config.toml
hidden_size = 256
d_expert = 96
d_shared_expert = 0
hidden_act = "swiglu"
routed_scale = 1.0
balance_loss = 0.00433
num_attention_heads = 4
vocab_size = 16384
norm_eps = 1e-05
beta1 = 0.9
warmup_steps = 200
decay_fraction = 1.0
final_lr_fraction = 0.0
Below are experts of layer 7 (counted from 0) of a mixture-of-experts language model. Rows are named down (a neuron's output weights, with its number) and show model dimensions 0-255. Each number is 128 + 32 x the weight over its row's rms, rounded and kept within 0 to 255. Numbers have three digits each.
Before each expert's rows: "raises" lists some tokens whose logits its average output raises strongly, later layers aside. This comes from a sample of Wikipedia text that the model never trained on.

# expert 6
raises: "ani", "ann", "ane", "ir", "anna", "ano"
down0:097120102101167100055171155181129110156128165171192064099056084149179154115134096120131126148078111196131141082113131148168098113238124134108118165117091143144087120148177162141038125111151114072145117159135166120155093149113135183155087122148091092170155091170113082136038171173132128120135133117133124140120146079127086075151118137146128124133156129124158133179127137142083079157103140138141142118086117175110154127092145067152111146179109107129144117145030130167201126088124133061113170093156096092097095122138119146087103154141121113140147149130107110142096133125161187141128125152093156156174105095116184150129135136152166114160121110189110138132165217155158157087127145108139122118097181202139082149114156130114176162138115087100164153107136081087166102128113109
down1:144156177115156160165126144099189091096172129091157126171170157148164162109170191139136190166121140160089102085127136097079170122121152136151076080152147186120186139143085181125142108146140126168150148120096161154112087115143070036069117170173075146101161127115145114107121177162179166124077113124128163177127143129101129108145084104128128121116137150126125164114150117137165160081087079112145178080134127164102094130063175114121124151122094092158172094118123165185104127116162202131079144115096182141111147143156148100150162147172117158173095198133091158124142166126127110129156131126100115114116062111053134160138103134087138171101099181156112149190151146156121099147149152170129126117172151080131144114125086194109113096128227112119104157140225102147114130135166148
down2:142156114111112130114107111117153169130168097143208158108085066125134134135133114126113113140144154109105161123122086178150095160166182154090150170169099082078112093108107098134163097145151159119097079092055134080116139120134111117178170164109107151203114157081084131112127078091153151109098081171118135159125065097142172098173089165112172128135177159136116160108116123187182113119188123076171143151127132176086146143118143144132128120080077128103133164093128139088118133077168188121158056193139148117091116095093105108161111151216110137107128111138070076224140178178122147139089154158169154139211137178084152142147179112122107139104178158079140115094118139168157092170155103213156103136127162114096124119149119086145135142137097118138128158142158164133100125154149104
down3:138135092138137124130116161123142093100093138150126123148097152166103122086031127107131098110123128137121122116144151152134123104125125101131103097124122124108151201110087162116121112141096148188101063167118091137128112133126138186151054114135063104137157137153150127138120142151051139120154114120106107170132129163112075118065127142128115144097096185115106057163118142120116104148125130167185183122173089111036121153211153078116134115076095224158091181140102127126118187136059146115214092096128068131143154157093139201114176146130137094164099159134135138148122113142132183134117146193169097186104159107112158127096146129136178119138100091186159133125117150154133170129188150052130092112135127154070176176099167055126139118179133095140120135111187103137163112177135141
down4:146184173093123120116110127080159106211165129141083166083083091119114096129125126192131185102068148106158112159060097139154143074139158134135156099140149062126136059124121193139152116142141102055151107085103080089234017100185105165147152072125113168125116145115140103145116126093126094146151064199156098147236103131129128111096067131124135129102147099134094153108133070120110127162125098126097143104149119084116103087134113175155126141117120133075151184086116139110138177187129144173179145142171162136144118132101162141119136168145145140152196124148105091148142061153145166143124126136100137110160130145114089125105153193117182148153142103155106118102112152133071094123131119144160163124126158093106145188131093151144120098126152112122099093145089168105112134141104077
down5:113160106109101070120135126138080137170102162114146105094159148124161102164161100118105134145168126158148132102169174106197113132190129138169137189134092086087178166219073145174113082124091199146130085131077091137130071138111181082105097135142156127108054137129083117152170122142077133154090141135072150152142115092196087091141115120144151154101079124163168133145115176100114152117247127128097107141082166125123144111185145092106125106113132171112108179067163118133139166149150084088122176072088075139156068134164129108135148182122091141078127105127096111178129090106139104090128094119080171092082090113142131164089140157113088100150186155101151117124073112102121134098165111056145143143102152117093106149121110119169150131184161117076142116125109099115143132121116179
down6:105182114085155137149194087133116125126120129127156116158162112073139095128150074153069184082152129150132154080130088127081178082144110105120154149121107043113112098101142174135074108092145111125098172104139184072193152169182165166164102112130118133168166131163130107145175146158144099133114090166128172099129091114104173093173110153163117099140131119148126108143160181189120192147135142151163174106119112104132055099161146150147129121114121111188100082164104102154172156077164108162130126089080073150139094155116168159129147095160124111117115111102118112082143160209102102143156089079151085144106069103121099077130165144187183129146104107091111121159085157090116087028126080138104140131126101110149112121122177110139168138054130067100173122130083132106140158117171079
down7:147070172124171114134131123106166114127117155069116144136104112086125164164098124134145176166100160180140142148133194003175101089075116141086095122117124108060097138075149147119124188116165183160123186104086160118140156131160101183163158109155154128091128133160098132075113135116123117145114105154098123183154129118122104134137135162153159139059089194110084099070147133188127154114111092143124136096139079163134135132106129139124073111113078074119089186183108216172155109136119096099139108133160081146123166193103108077109122121102145095119076164117105104061098104173151096110163143141157118146151135114135144155132149089140163089109103114174157192166177160147163181164160113102109083135157126163112103125125077123162115112150131108142174129167178174089166115145201109
down8:115085130155117141102139119178158130155103133167080103086111084110157121178111149164093119089124102172130126139069145170116101134123099163176177186138157123100078103121072124151177125105120074138147138092123129128075121146136106139116148133084148098177160084191101052147107117129199159178150123096163114072134125144107146121128141125162077157165175158138114138061127096117161112118106120136128122126133094163121097158133122164109151159068181087127125146119162119062087161131048116152188101151143123122189119131123124106148118159162103128189131091063150111080076132185108099132097145136136199118123084115073090118154191151086099164097159149139099147168057073115131079132154162127161142101089141076064117103145233103164138159074170124144126109095121141153077146118080158
down9:194096153128151140143108074159126165109122101131129087113150163084129078143156128109120089093139069091173072161077090152121122100106114151151073121133145060135146187148086167114141108105137128083130136164094122125118161098133125042071138139101136160085171195129142117101130132084130117158098129152145120107139160080097129113162138169100086120078155174102124109139121194118153104117173136111149128132162188145144136157119122102062175151082155105102118188031138027207096147196180149136110097095122113122136192140104123117135086166122137131102152094154130105133146122152112175135076111116114094129130114106203141125113137125183097098181062127171125199121148150166158102117113192130121207132137130090096139110129109126079136177130109132109150208175125135129119107146115180

# expert 13
raises: ".", "es", "ic", ",", " that"
down0:104166135073147144110157129164105086158169157084137159125139197126128157148091195164189073113127153132128085120141131092115175077142108110093166150140134107095143122062099162058074098139100126072131182099097136097046135125084127127143150105171147097115152100164087112131173150156144108124061139038115163152111112146145153064101103102147146144112134141128169148157083163134134180130081134112114148111141129145095095145138112000170119122103144127110144147080160101146114187173123129129118130130141094147185086105084106161077132203146129165078164134085109152112097118156104175143152138125067099169124104144181126141157136173153099109090132151154157056131111099165104155126075169199134129149200158090120147135098082169127132150190123110101136158139133115117132130116087105
down1:176148127179081116187147151153158099101086131102145125131115125107162111151096174183180083141159133098148152108176137113180101091170133215056133118134107144156119088132154102112137117095123093126134123137132147154114115130078127185097128157091145053111193103132106153150103144171112185117176180114071095112159114092111105113166107069160153103084105158084129134201139136118180159104126142110125186105160096129121092105154107051113162175147139075203149151150077135063117109158112113140202131134114147117060160171159151140126104148153115143151152087097138095144113131090153094123135184199141116135107162124140170174135137132132078150175103161126118144167164101079112167161096192172093156178100098166050098127100118124162068163117114153170132110141106113131063106117133118
down2:128138089147078159128077098135100143130148104129112136108113255105098108183138114083132077115137121094150090146121128136094137127174140162085171113147182186080087117128125164123164097110089144165132086116154154159154128143138105130149135164170113157149106101136149114084173097125049126158107105134193102114137126098175127161110123119104137110126157162130142104255122116102087086152107137143146128119119138149148157117102167000103113116124163142132130162126157097097137143147134142171133133149136141168122147141144140114114102170140114091094127141135157158094100119127151117130155145122108125128117128129116190087152093105105136132083117148116123118092135129138109156107157165107085139126104127084121185100190132113123174126145114100136091127113073172154133136170201133
down3:113127160150112086114146140080151125136147157162048168133114136144098161179146139138096199113119127157122136130130100087088132104138070139113084157116157138088161179093105168072076071131137063127142157136074119138091132138108121121079062119151117090097109146156132111132152145135081146146090117083102109146181103123132110129150051147090162087122117094150118109105145106077134139118148101079102158107153109177090113131079063124076163137141166081124133115150179145100085153197158107141150078160096138151124141158109174128049123160142138198107190117083142140067129172095161107104198161150120139127095117151122132091146149155118132101127126093128176139153170120168122134134176141105156164153086124094037082129142135165122132168053109148106091129156074133160102178055226153
down4:103120141136144142179110102170166174085174176129191136137168046089163135135173152130082158141118149146168121158160138156146122152180078086135125125117137135120120113146180134103066124134135206188079120124144119116159115132149129096114173175140136061157188128114099081133082131110116119139134120122074058086091137113123128080157124103097094070094143159195117156038146138122124157052147129137103107133085136147140119133089097204162115108124082053148155136129115086136114134151166123087141104128104126092118064082170118174122102165074130152134130139116078142131099082120124157049094104217131069089111127120103073108185145128142113149154120121154117063104107061153088111122130143129167098069080122126115107145115137130139147170141123079120075116145114077171085110140093148
down5:146147079097154123106125090122186108123085077095123120110149175164153116148166086154105093089090159169092093144161075084146133178137158164147119089126131047143119150122088095091129189125151134147091078176105133128151120145184106114104173120131123075109074148161138147118101184117110150155122128123060119126130096123145093133109152153096153179090180152108135139203172158130163086064119148107154107089109110146132117088142092090104114107107145127153067112125154153125108099170128125057160110179069099137084131101129139231160133069101101132159117157143176089147155161181146148174144147118176117097145143180073130113117121096127114084154123110126140156145145135086117122119155150132070172124210043163171101163090109147181137082123089124161091093110104173154097172202149131
down6:120137138073112113064146145160095099135113166167106075101183130162126149133152091158146097101115134072112066066103107101142140124112153209083117132167183098118071116123120192171091116168148140136157105175112176091142100129151161130139087171134152134186127133147119198212134099164104146204180149101116122147128103133136120146115134089135099084092106114092163112080122147112115126087163115155154098117144229156135100130136085110155084172115140132186170171122095120111195120106179146130162083143109084154159124091103109107192101181082115074140116137177117132135124125140123155145096199118137107127134185127091139084132097110181155104140148126105165164058123162192124124098178090113147181148192097114157125119170191086142086098148127120092119109127166116145109177102092148
down7:121141132070124131090123128096182169135135171111097163130068127130147124081112134153115117150115157126080170066127132159145136142109110118121243152141079113137096098175106079094087096121149108151107090135063047124125119197138117097109100119175100058066070131135126133091099166118068145181097115126171210078154124154123117122165146100136075134100091175135095141158119115108155148137137171108109119146116140090106064136162163088048129119081143111103146043139134160071084106113109184096202068093103182110074114116123121125110137134099142131170097133101163137113157135143138121163157120148165127160108153126098053131143169127155159164133139117135166142126164147141122088139129113110133070177145134181116120123089128164191154085080141183146111147189135153110100160083101105
down8:111135106098135170133101103154126137138099160093127204114155148134165180167130126109122165126191113116130151060107098188066089091131098126116150141112135167172125165151165073133162138122091092102115143092164110131120152112058120127037137099147156119184114121133101136119101154099095127159135133132182163098078100149122110053084092169112148136173095107106169073146116111114143096147126149105127125105149221157109158125142127217109165114207076116178165126164061119128150109174167156083136111120143107145151080156093124118072120104140152177184121169114117141154111180119131141082130076175109089066122153108138135102142130146138073128124117109104148127131091153130118157098087152176104141129090199131164097179125165136141178112126089165079133219134139137112037160162124124
down9:187126174142117166091159119136112106055116137148145068133177181086128150159159150143100116138195169093152079142168115133108158059102189122133160107132105139072152156118179156100072149147107146143164112182118143173156140144111148087111162155112125118103157120126082114101104128158118166130057143130165125152137190168207161119096203089137205070110088150119171124137127136061168140079072169107155083110167123140074146071141144133132104101146110061121145141112103125071183146104142123145154140109115096142162119143126092145098127125072130137134195119162066108089145134174102092142122108159143106104084118174167116142096133107075144109101135124164140134165128122125087147140185186135099138162152114094148108150047185152125094136089097098127179095140086093162095193159165112

# expert 1
raises: "als", "alt", "s", "al,", "all", "es,"
down0:090124099109146189143161097116171068148160161168167049129138151130117130086129097129133165114144094149137126108165109084127162150131068131170104158079094136140102115116120168108086059071101113082093151070182120155096150102098148159081143116103104124130151161073081142111176107112171145116154092111112166160119111064069112139128076102065185075075116148075149173190151151123153112092106099143147084125135119151138119114141175102141134172165140135091128153199106176162082139163166131078148097072193148095131170109154089102137091151121083100153093161108162162129130118111129115142125123120146120088101095146128125113183086110120135221162090082143126136057164189096044150120112137078099075069111126055124160136152111132152124123087134139150115142138146102157105087106115109
down1:089190133120175166119076124143175120093078190095128094105141075125155146090143124165110146157104136110146097176169182142109164110179159103078089136104119125103127099148155159195097152089143140137131150099141094126136124128127114113077153142127139115123139058097096133137133138093131081113146112125143116093089152133104126096135113077122142150120184079150155151036115084139155099155142118158126156165117104205082116157048125130128137152144131119143147151146189144152118161146150125152097138163107117144063109122145115131141145080110120142068151214129062218077064189103176123130136135141169103113166185103122119152091103095128184154112113158080081101097148135139221122135152129094158157110127161119098090119118138164096231103156173053089165147117149126173142096155118087
down2:099119105063138158151070096139130128117134122126114094164080120155120116146109152139095168155141096176173067075141114116166081186108137124071131130145191100119103185145122088144182123117087199130207132109130153150197132113166071155078153082141171116089106085206174099097117150145093153113192091138157087140205120150103177107157109162102176133089132134117125143102162104129100175135218180177140117116153111116197118070145112179126172127126140121147094092129114113125169167173134150217155139196089088119131133127135125079144160095096140163122124122134135059155074101126140100134143089086158149095168161082122117124110128160098089116110148161122131133116163095137116052120167139165150164167114138071138118137095110147099157097101081096111142054106133121135117122128113127
down3:080164141154131106083099103154117136124180145177121197142134045165112136136136083121147122092070173092164161174067131123070144116153135105199123177157124131082153127079130156131127131132131120129090140116133157076183104168137043126108129042110146141144126162136081174150113178119175105147116148118161077178169181162099081148093144166099171196139130138146104076111142128150180149106163113102166116142211168127167097068156124166106098122172146139122079153086169136123125098142101130132128170167125106084122144124180098165073120129138126153114085156124089107174160118087124133108140151105130141113065107174152132146131168125170090161094145160097118134141147162102047173118195129132110138051124076095115097114125075128122158095117109090184108123111125139063133113085173118
down4:195134110177088144171163112131112113155189153141175117135144140178066101189091108127171112145163159149106146137136122110116195092094141108167183133070142101117123148144148178113134097085067145146141138106154146148152118168155175126125141124122141136141121119081105098138123154120127096134075164137216135098080129088092133127123183162166166063132135093124120164137154069122085170151150128136113155129065096151128118077144051139104183154128122121089124148056137125199172159172085106139160133162115122132159144124133128134123115092160172112129119122189136137132134098124094126192125136163157120113091099142135116130122097152170122158124124165144158183103118133148134081093038171094125115124117173137182128164146107104096082121197090184103191167191121192012124110153174132
down5:114135149068116154199120145126141156139124148173118153151149081144177112124139138145064222156220047170165172115142178101075104164134120145126155089143116122143128100126100147140071141104115151109110139170164161124094134130090123092157122157155091129153091174127103130132089155104144119161142150151107135187147138112101072079135153131146123109133136144134122168100081114129138118169202152125127128079152090124135108122130119118126161137058154128090153100076091130167175107174162120128141122113056152152151140113109125136154133120160189144217164125134107126152192175108096109169170166094150168108134113152097140165154159147119079077132109164137190153133137148081123172053099063126088074136186150081197150066080149128128167207093106153088160112170117116167165144145137111
down6:079099127130182121149119091125162107090167145181196099081100130088121077122187106162204135152131127114179037126154132187147099109151150154148103095140132120152177085144174160163161132084108091150141066127161089111114134135117144120142195128054080128131125128121155093095216115163083085049156121198117126099126157150135137162098130173156126127089155170156112157173155097136204151148162128139105086120121130127137076146093192109122108138095131096173087120112117063115135172189097120084096177119075170197139125053111122128095154177118057113087173152137114115129116125145159115091116161088101126146117170094175169129087138114102094127112117139082137123149139139049101154107116122134133113138170107092099154145097165114074136115131137127126131131094155181168095148145147142
down7:108088168087124073106099092128120117130143102129059134130178108121136117151159064144175061128150112133164155155152168102116132131159163099186106127120158153136095144056041164155112138146112114111152174148160111142115110095169089113158115131129104140188110067148111144146191179136090159093148117116127088158121072180158107142084045058118125107131129102142085164109158163136084115071097089061152124169143153195128122094149184125105127147132126150074115149133164155175074147164169147163107152124146171140069127131112112123175181116147134126116078159152152174192177127156118158060099166133118101141126098093134172117140171198100159152159114073138094143131135119133120150193200138157129181075129186134146117117134102139120117147058139168140149158152144093117147184168103140
down8:159136101136101161130134182081142117125103147144120085088125178149117127116123204150159137142141154140115114129131098111178112123108128087094151150137133082168100083135155094159145105166196121152104104152082147125137135033163123141094114155216143142150082082086179182119196123108105115129118188153133096118101067086144119088151061174102150150162134142050081120108147065138177126160096107075112123150137147157149145075127143225151132129174089130146161146134157145172114120123057139122181132138161187098144131100194070112107120108143071149131162169159151122108144153122093143116123116133089098146125154146182072183137115140164147089091122140128082124143126111125147175120138128150093074173105170122136065136147112101138105077106098118162020141121086097105168118168166146
down9:134181086127135113136146065129120129112127120081151191202050090075138111121141103130035125047106130145173137138110163133150096112072136134083118129188110174151176146106099108124142053081141106158155156087103147119229158133159099129073148126116131093090179099137157076178091134161115092158146079172137112155157117096146134176146140139186112115134081119078159135143087167106069087115091067116120136153130163161170149112142136154200070126182123126133114156136080108154084144197140134110131090107149139102151152119132141156121121192073131161094180079077134103130113085148112172084133108073162154175129112145168144096104125137093123122122143087171149107120152122172133111109141082143158173163119085121106160104146139140158103145134146121133037096106124090117125119106165092

# expert 0
raises: "iet", " date", "rik"
down0:110131111125148103126136133158143112109125137082125185173144221180084100098129091095108136105107158147089119120057178068156157110154186119092115149124143176187146132131134109095139092126147122090051036108090120151126173080154042129146138119119048080110140139144137131123176048087131101128186172126073144146122122112099144150132206134066091105116106104136145148180139143124185133081124130116156097106189111150133093146134121129113108197056123112162151195098119146137154095126115131078140126157089179167166131077091103123092091111122122186154132109125135117177143083137127078076134142138141155114127160168164110144171126154106099086105111111145192092131111102106155098123194113136188149103125121142152098094128101109186123158108133148135074044125090135140150098149135132
down1:146134103151160145128101129160131098091119161087118072178147087152065182169166144092119119095137057141123120116125158169108149128110186116119134067123138167148142145096114162141149094174120103118131092114144131117165155117097191122051085078122102185124118113170102142125108106091176115119126140126126041151150139096110129137164139167100144110161130174071167176185112156121166125094105096112116204095118122117159121175073128099063171150117172129098142215130122161131111128121136069078113089132052166152132106183155170099118155045133100168130130085134148139094145055087159132133148112147174106150154133132125166086132120145107105147141042146117149132148084120171154113088093092136151143179115104116074106118182123191155180088138185142181149154156166108090167102167146122
down2:179104150099112182180157141130117167129105107068096112128145117153145107109154159110112126059066150173086066123110118094128118164137090096166173143107142103129046141103132121210128146107137086193124147116141135189078119119128148136109123132166117088019091119162134085096177149096163157155112146148152133088144096182149139151130119169154121140111157063126135082124115136112086138068140099112117123155132116093148136134131160139069131065122140145114150107139092155149144078129133163120134088112174174069149087126068111100171161067158098064146191130108126130131113146089101057154104080080118140111123152143118143143137099149114140087077089105179154139104142178111123031149155141110077173104171192182135065152158121156104088144142145129151126154113200147125099125075138128
down3:107150126114054111064105113123134141097150117115114153088128081133203099075152066047177190111095143096153170060152094089134111170158132114156141126120078175100146086134161138127180093148158107133133156125197112138094199166082145129149172134092135126114094154146150150138117077114102161086100112166127099142137041144164110118082092086107090157148125082170112127132109125066123159125118138132176089125160125106095145125181117076195107108104044121132143159174125148163119120084061127128103135130144083196107119188143140125129114111063138132110138162168101118123080117166116125158116109111155156105114174100107141153132136152105220164135144123122168156157086145100117118095112149184066068156113148219131086109069090178121132120116114109113107125146174160122109124128111133
down4:076187145108102165200135078126064112122156127187103123134149196146091174115175130185192093117103094134130138182145070092128095161159133133128087110152127180107124154152150115095064090115097185097138122120129081079083091121184157147057132128146125146116100117129081106115132168149159156090088120093061111127065135161104099128104162097140159150124140113107185049215101109096135124095123162157138121112104161111200102087110154109083164107123101100104176089132109170120068126103124127083173146158158113140164142124131119144195144144098129129095149154096123160086166158146170132101098164164184096124095105127093135160116164142166131100121152100059093082136127058143147148124131112144065124127159120123132131183138147107095125116068163197165130133117145117106154105066075120
down5:120148169103118158146120104126119143150106056133100179111089117090131119148128129123144120183112126105113096095164137102112105101102147087073113130116144156145101138123144143123099075182132180067144115172115136108088145178143154054094138118118123119203125109188150186115129143105156216164153149133126112193159121116100125131107068156118199112119111118049146058165104213106124134096141175127131126105165094158138111168121159168100124154096083103170166059205082093158081087099132113163110167138098120129099106110092113104133124139195155103101151124146179169130168083144133084135162094129148175136106106110102143082142162176104118092200144189094170089128135153185131118129100118137100105164118080163174112125115120116074159142164142133096075125100121124212142179188111152
down6:096166124138073091095080130151138152095160177159165097057171094159204090169115146145144145105131113194147198128135078136109167211120133185168105142144121162113122136141132085155113152159108160123098119103147098186141117097152135124156135125127160145175137084148169114151151169159154145112091070125191175121141124069138119118145070158148117152111165144136084124126084109079125122126141127132170141140157117163092134161169130100125121181153082121103164118085107100104133103124128094108123094083098136194102127195074133175091068090138175137120115114106189120172163144130076141119050149145083086201183061106128152205117164166123152116156082146115130130117110085123186152130137125122146116142156078146136113120144116101123044077119107166098119144152184067152175140145076138
down7:125165130160146164101107099136185136110106116108095141125144139158136103115151142106117204109109160170167141130107107134137116140136146146097133132073091151078095132150134198125087143135094159128134090059150121170141151172127112115144157154131104087113168157144091140121143107137169090181152172081169112173142076058115114160169135148152128138122105136049104152138112138083125127111119153092204164189152125106103136150119129130153171111167087127140133100130074176093128082083114126123037160159093121132035084155050122073122163138151106104120157145094114112073100095104100084135123156169093150140108134117068148123165115212085158072177108121150110091135106136132131114098112187078157027145082146134095097090076154145177137090096141101086077090103148119126135200144106092
down8:170141126080086143165147125123110092147167106150114115144103203107126126068087116093068152119125165116103106157134101147142174114167100130128129135179106123125112168143137125141201138077123204142133122118203145119103116126102137110152088201139046132193130109148117169089164086110164106091176121086111146143110115152122129181109088083138123160155115122210179077179165132115145141177141158139116117161135162116101108133080128118074152142127133135132104119121168169150078072123097077128122144105130135136119160097131158190122135106075136176142137068152087159128086171130102154137080168107051119098121137053186062111136083122165096096136125158085145114099158168161094152149174166099181115181162125059117055098164098146150062126128097141167198142107151122123149154123135103
down9:150118184046074123054174134167172148105179105146088155134126209164163131099160124145163173088136117127220136120136126141142156185108128069094074159126077145151157184157159105096159081115131157107129152157141071158122098080099121111161157116147129134098109107114112089157151149154200098160142118088187155107082143135179118141120193048087153152095109140189109140180142175146122110125163067136192127124077184090099151119120122161157107115097121177079144132092124140119123099150152137123130082134112163135157114088128145108140103134136099157118090120150133111094131064096144122105107143157181116134150148018093056120128155133102147136100148154134131127049155117167171114182189138132111100136142132109100085085136134122159132067081142149141151084133146095140127151119094147

# expert 15
raises: "es", " of", "."
down0:140152111076180067213130122132086127107149098125142099130158222090155072141164126082119196129145113158101152121150111092177166112143097109136084118091171203073159152125142126188131162032096109123115177104164138187148162143101088131108157114137151154166102199150084175167098160117117153142131148099187139180152133163113136118156113142145155156165134185123137118203120125100124128142117093110167153087124194124134112151173141105162095062217092139121086079109132126145163117109180107083082104149135125162127150128128102129119065143092156067162143138146073135105136128168128129119143126083123099087088121096159168141136132137146108108125107127114136146133162117230093143123099150125075129104117084155123080110152100083067099137139147089130183174154154099140144121100095131
down1:096122155100152117216150112106146087174127095054091110125108054101053148129188109103156056140100097119177107123150131128127141154108198096073104108096167074109112097124116131119151115165128129116141167127138123118159130129083125082124143108085116121108135102120094161110162156105088133089179185087118153098149116095163110101111175119170151148159121108102082177075126180109120174153101131092219141108093224123111121134148112152134132107161152134097130159099123136115183108117239117124072122173135158093101147181124183098172115115088137142111069170133129089137107147109120069149117089111148139110132091061106158154167086136192149104119157126114148135141112135112178134134141113117107084141126097141115122154171156120144134049121176142094153110156200167185122094161163081
down2:148166155169114066094115104101142140074133093050089148152109168149165150192121124100130101160176169136127153102194064131175110132148106116101089115120187092108107091135095119121173122119117078094107154107120131130111164124172205198129099142201180156116084094189097104098137116137094149135193131131099170104214148108189131096122119107118114141157131137118106180158126147134120136193128092109130143163129133090086122112192154107099127066100114063151166129122125110136099072131100107120153125130081148123142135148198094149103107139104132168173102134113141123169061189151155100120121113120133173169110180143133173176135075107154041191170137120099182125175104130175090160082139153137110146150146103134127113176166123120126107100085144109065136136143169139139090198132130106
down3:086119125129187114209152116106117092122142167118137152147125236152141115118113115129180024133129140189152143140143148130112150163091144135114091120124151133201137078141121142118070124076148127124054120105133179057180106115121151110117145128145115148131189087147154149103168147152126187143167119148072097155147189062132133140119151149166103156180175095119168138177131116114190194155097160082150086171130147174198101141117113093133124168147151093130089081120104150137121143193154112077130120129089180150191126106065084118074158113120109109149078144107066114171096154089171157167112162135116107137109149146153136150132161114080170060115128137118116138118111157145105100152173115124142103105126076072129115115179114142135087076122153173162174122126161105187156143137126145
down4:080193117114118169107115163075123165133170136178181126132119123118147132153155093123180097075131166114126169168115122149164159183115162143128126106107131142142229106153140180066190147178135174192074134146126130182141111111126100171132036138102161067122119109119171085132162158079144090097145117153160140115078091103107122105125094125151150118162166137110057126167089141160075147117118100175185187169119081120093164122122123119116197116159082115115163113101129132155149101150110156155129080101123185065068099114110156138174089157084157143155107064128071107074127118134204151189114144128129126120122114116163072092143117070130136138137172156164134102074122126067168127125129138132096154151109136118111151120132108176184154175092125065146174137128090080140148115120118140
down5:127150102145140099107113179073083115167142144194142199128105121138189132031141090092139082130069164201115111096115124126137232147090143119162083122091103173146092172084155173155146104104149137162135163147076121104141109161090091148071149131069123117158184125125137102140157152107105161102128134134141106037157184163097058166158138116077147109136136102111126153152148155170133163174125113085094193129145130123082118091107110054147126124140129088117086095122123116177156090109099124084161113120123132108115128091140139176146093091125130090144123120148116176147087063169102086126174129162040147097132094109111140164121106159074082128131111116127149062107131118123143154111150116116146107141185106144114167149093138135118103137104145135142132176110123048083098118140217154
down6:150120104138134073088093135125182136074136079185150148108086205119121159099120078080116118134144124140129088114118175124110103188150099167129110110158096068164149097139111125070146119178173134119136117147185048115097138128138077107145099093145102084129163116139130150126162051094083136021129135161100094161162131154134144117127137098078087147136131124157150106177142085163136163128093079180079162187119116100112133081058126095103169178144119144174151137130166185102130140106129105126117142088106116116176089158098162146140141102092051151126174098088195089102158139114149158086080153077113172135156125196123157149157163114124140179164140117081109108100100135089186138189112197158095117127135119132134108176142113133127093169099091156124156098141175106107080143188120122
down7:109117156109130157145147088131131149133169100148180125144170183101115155066093124087136157038097144140031069108129136111133152135129183109153089115146136100079067116113109130122158121120181189139117127048068161061125120128152120079160156136109123094114099076140131106129092118099103120181109110127130080069137121143097088129084129149094109148135132160133114112152079151093074090122129162102101150103127112085098156092136169140122118105115190128096102125108145122085184136152176125090128106093128147109070122090120166165079150164129102134166095079195133197076142082154137199099179127109200142093105126143085160073155124089130112130166092114110151114136115110149128076136125190123062078146078165168135186148122091119135178078154113136101111133115121174148173093174183142
down8:163157185129106107108133148131114126137125112135101147186109093106171146131120162162089107081133172178124130119149107078137036089116136100174127127118140116066209134168125141101125091096125146127084164126119149119132119121136117145094101118121140123080113064175129182108143110065099187129088176106140104117143102149130097092140153127130118139145126161115156117115120194138066083133108123153091084167127126108144201075072150102161143048101120119129138139152198127101123125095090172173114198080112159128172112153152210108178108094122110103215165161095160128129096146140134151163143146089099096098132097124120170118126138208114105103129111092151090072073125167122154171151113163160093168136119154151180168157114193121101138165142133083123144131157226072147168122170070135
down9:149170192110111118084190149108126134112098059123138104165128188116152080122074103115137131117161139149078165122163111119168162167123071118106144085093136114113146201080123199101078040133165140120152181129129152130141179100123089108076118119130137096159134136134137115133104116131120127129099190132127198118141094145107090140171073112064133129123096096168175131172128165166191112113096184133112160110111151135101097168150121106108164165075125154134134143162144132084165103149127147114190122131128156178045116156167169125148097123139136131180127104179119175097097176076129174204180141095142162093146210100081164109117112126108106118153158154178135101148155139137175151100140123128143135164115136194064118091136137074185173130142142145171112130094093123139105042126098150